Experts of a small language model: 35M parameters, a shared expert of 256 neurons.
Below are experts of layer 5 (counted from 0) of a mixture-of-experts language model. Rows are named router (the router's row for the expert) and show model dimensions 0-127. Each number is 128 + 32 x the weight over its row's rms, rounded and kept within 0 to 255. Numbers have three digits each.
After each expert's rows: "comes before" lists some tokens at least twice as common just after its tokens as in all text. This comes from a sample of Wikipedia text that the model never trained on. Tokens count by the router's weight.

# expert 74
router:084066163099159107123096150099128135115150131143151144081113110106110118072149082163170078156142125162144138065148176154126164092123132193090117072145165111071177113144069126147148097157127099095122097171193155131113119122098129099134081079167185070146110120083080084201143149151080156164139164161149108090096104115140128162171165165190144104152131085117098150156142105156137097147142
comes before: "–", ",", ".", ")", ")\n", "%"

# expert 222
router:121151132110173076130116096194144110161105153098080063119075133105115144116149151150143116102091145081099148164105057113116107136089135091068117154108186139168172158096137143090090130187146074126118136101136169118127087146085174112168137145126137120176121116117086142179128166107144145115119087098154168120118171060132094130097207104092148081166167155185119154182105188081122124163130
comes before: " |", " ", "1", "2", "0", " Labour"

# expert 184
router:106094138184111118090085127126148138134150153069095175066082124182102111188171166089106058111086124176134126090109179153099116171080134135099126096100158096160188114116123146122142099096141146200076069099081164121108135115113177120101145142173093121111145134121163132168094118083110155071162123115120104176170107168087144110133143088100096161124129153122169101131206128081130123172137
comes before: " ", ",", " to", " of", "201", " with"

# expert 155
router:097171044070108112171160103120160141106143089073154173175118093105105143147120146145086124069109115107131175153172085118163098165120180091191168097136162167120145128117177095175136095155098104071122124135107172153166083179110139134143171154117140130153155113135149097143103097175102080173172159150148131138075110105197089166104090145149157147157111170120156144081156111135093075103108
comes before: " ", " —", " −", " +", " W", " L"

# expert 136
router:165146114139107118215074138127157099094143065141069141079171106131136106143122075099104147090135077098117176159136175138051154164133167167158152072087068154127136107098103148178152141130108108077194134122129084124142130086120155170122166116170145109124178140137186151168068121120096144111107144116152160155139140127185160119161134084173136138087167116173084164128135163101091146091100
comes before: " the", " that", " a", " \"", " be", " been"

# expert 9
router:115092138114161140110155142128064164172148128168147143134096091170159090075106077093139144097116151157170155092148176160145090093061113171108142147165135078103148094096070072162118113164081095072115106084137180137104088172115166124159097084166101093177119115070091097120154125124106142118117165160172156129112187058148126160161173155168160114171162150100152119152145121095127149087105
comes before: " |", ".", "–", ";", ",", " |\n"

# expert 254
router:118151178085155105065114143078143120132088080171143112170107091142102179116102197159119166118144134104093122100172114111189087117139166139128100169117153196110117097107181114146144111091102168084106150094073140166170094114123135152110156173132148137150160087188107124070128150110149118145106153099105186153057113164123115148087076104102188170115135089142153130111164084198091137155149
comes before: " ", " \"", " Sie", " Total", " Best", " The"

# expert 248
router:104123132071080080106109152066087151116155118118178142116106092128138095100077094092118137100157102157092123108169128109101078103121134181097107090117164150134165122089117105140062109125094118106082114125157190157083096157097122087154104138147152054139093110096089112190133163141114085111147187183164125095098162076157097143157167150154181138197137074072112120119170110154126156169109
comes before: " |", ".", ",", "–", ";", "th"

# expert 137
router:156133095122140168196122096152172078083108116117173154174156094064134146168105123148158167162159150144148193165122116128095128174155108078076155093130153181124121187173162089102088112171163066091162105170161104156160122127085120131173160180125143135157154083131080078139134121140115141184081072077132129140107082104139082073127111104103156150119137158106145149113122143183116098103097
comes before: " ", "-", " UTC", " \"", " Animalia", " A"

# expert 16
router:124083176161101122139126183114140140117110185096094173066086132212119100110148079124150123120160173156174125059132138111148098115098109155105157134172148098097165128142078187125126091140112150148104120148120187097087114114106200138126137096162089111144106109128082088168087096106127087065126148156145099164156096146128099146143178112135145172156198127157101119127168216144134076115159
comes before: ",", " ", ".", ".\n\n", " of", " season"

# expert 109
router:118145183072123097059134131089127132121099103166139103171130089158133177124108188166142182128172141085102150094185128094173107088139143117105099176118162169115136094109147104135125109087094180086110147093083169167175104141110125142123141173121138111131187084192132110074140136103162152148094155102124180134075129166117113157071079090106163164084137073126152128116180092194091133150128
comes before: " ", "-", "/A", " a", " ·", " Nancy"

# expert 123
router:148160114195129109168093120170180056147149108088097071158127087141128128161053088108111090094150154078126148117101131109116146154148121130098157130147167156152164153092123164122155167120169082106179152102137148105146102150075102075157185153149146108145169090142083090101122130139131120135060060085121128157121097063086079086113118098077194110173149131156088113136101161099134138117093
comes before: " ", " Team", " Title", " Date", " Name", " %"

# expert 154
router:123137083137094120201178105126159125157121090084119126191116129095141112123134092085069173107188127098128182153168069114152111094143180091090193143164174148121124155127162108137131132100106097065175160138116173127154115104076102101150157152130138155106141092143090120100119102132085178198075091112083165161094115084130092129140100118094177135123108167154110086090073153132094117173084
comes before: " ", " —", " +", " %", " L", " A"

# expert 129
router:152143136142092151129153142100165104156099095076151099171122137091103109144084108151111138055180157139090093164175130114158151151172161127089139136156168168052138104091161074067157134082111119080159185134114141154176063108105076094149148139139101113111140080169105095115137075158110124176115123106153099094087084154159086153118134089165175192182109114124113081133108099147136157108179
comes before: " ", " Votes", " %", " ±%", " Candidate", " Notes"

# expert 161
router:173165142087161087119140106169148104181100159070123068141085141104112140157123165126155158097142157090122147192107052136103095155132188093099141147121178167178168108078165155102130092151159082156121138133117173126117087137081152125135156163116118110143089100129077172135122126091128133113127081087156189140129174081128110097080189095077167109134165180180123149174140155105093118174142
comes before: " |", " ", ":", " Liberal", " Labour", " Total"

# expert 90
router:129101076207104115188143136136073128082123126134121110074175118155100137162118087131138133112107089125123100120130110134072088136103148172163138131097087142156152160115145119136131146170101168121152091106130145134130086128176155154189177066147124182200182174116153136187149138177148105087100092139081169171090132124096102135142170138149103138099186064091156192118123159077100149077106
comes before: " the", " be", " a", " to", " his", " have"

# expert 250
router:122105134195141099090078141144116149079147110080082103099146118149139114136105073100174091118076162201128089099139166105111117127112101134131098058179175120114158103153082160153133113111109161138101104104118173126054160153094169143100049130122202125159160135130092131158128141099118163055071109134160126132162119133120081166120116127114151170133152151082161083139144088099169089193110
comes before: " of", ",", " years", "th", " time", " June"

# expert 239
router:115165121074071142095164149135109132169099091141173074145096106168177113091144159122053136082192144098142118175159147099174131126144170132136185192193146153111139110138151097141150126115059114093132164151074157148184069105104071074095163144175108142120149084122123154101181119130128129167113127092135176115125154110138125166114170115054165095149119093127112127144125095175097152104108
comes before: " |", " |\n", " ", ";", "0", " |\n\n"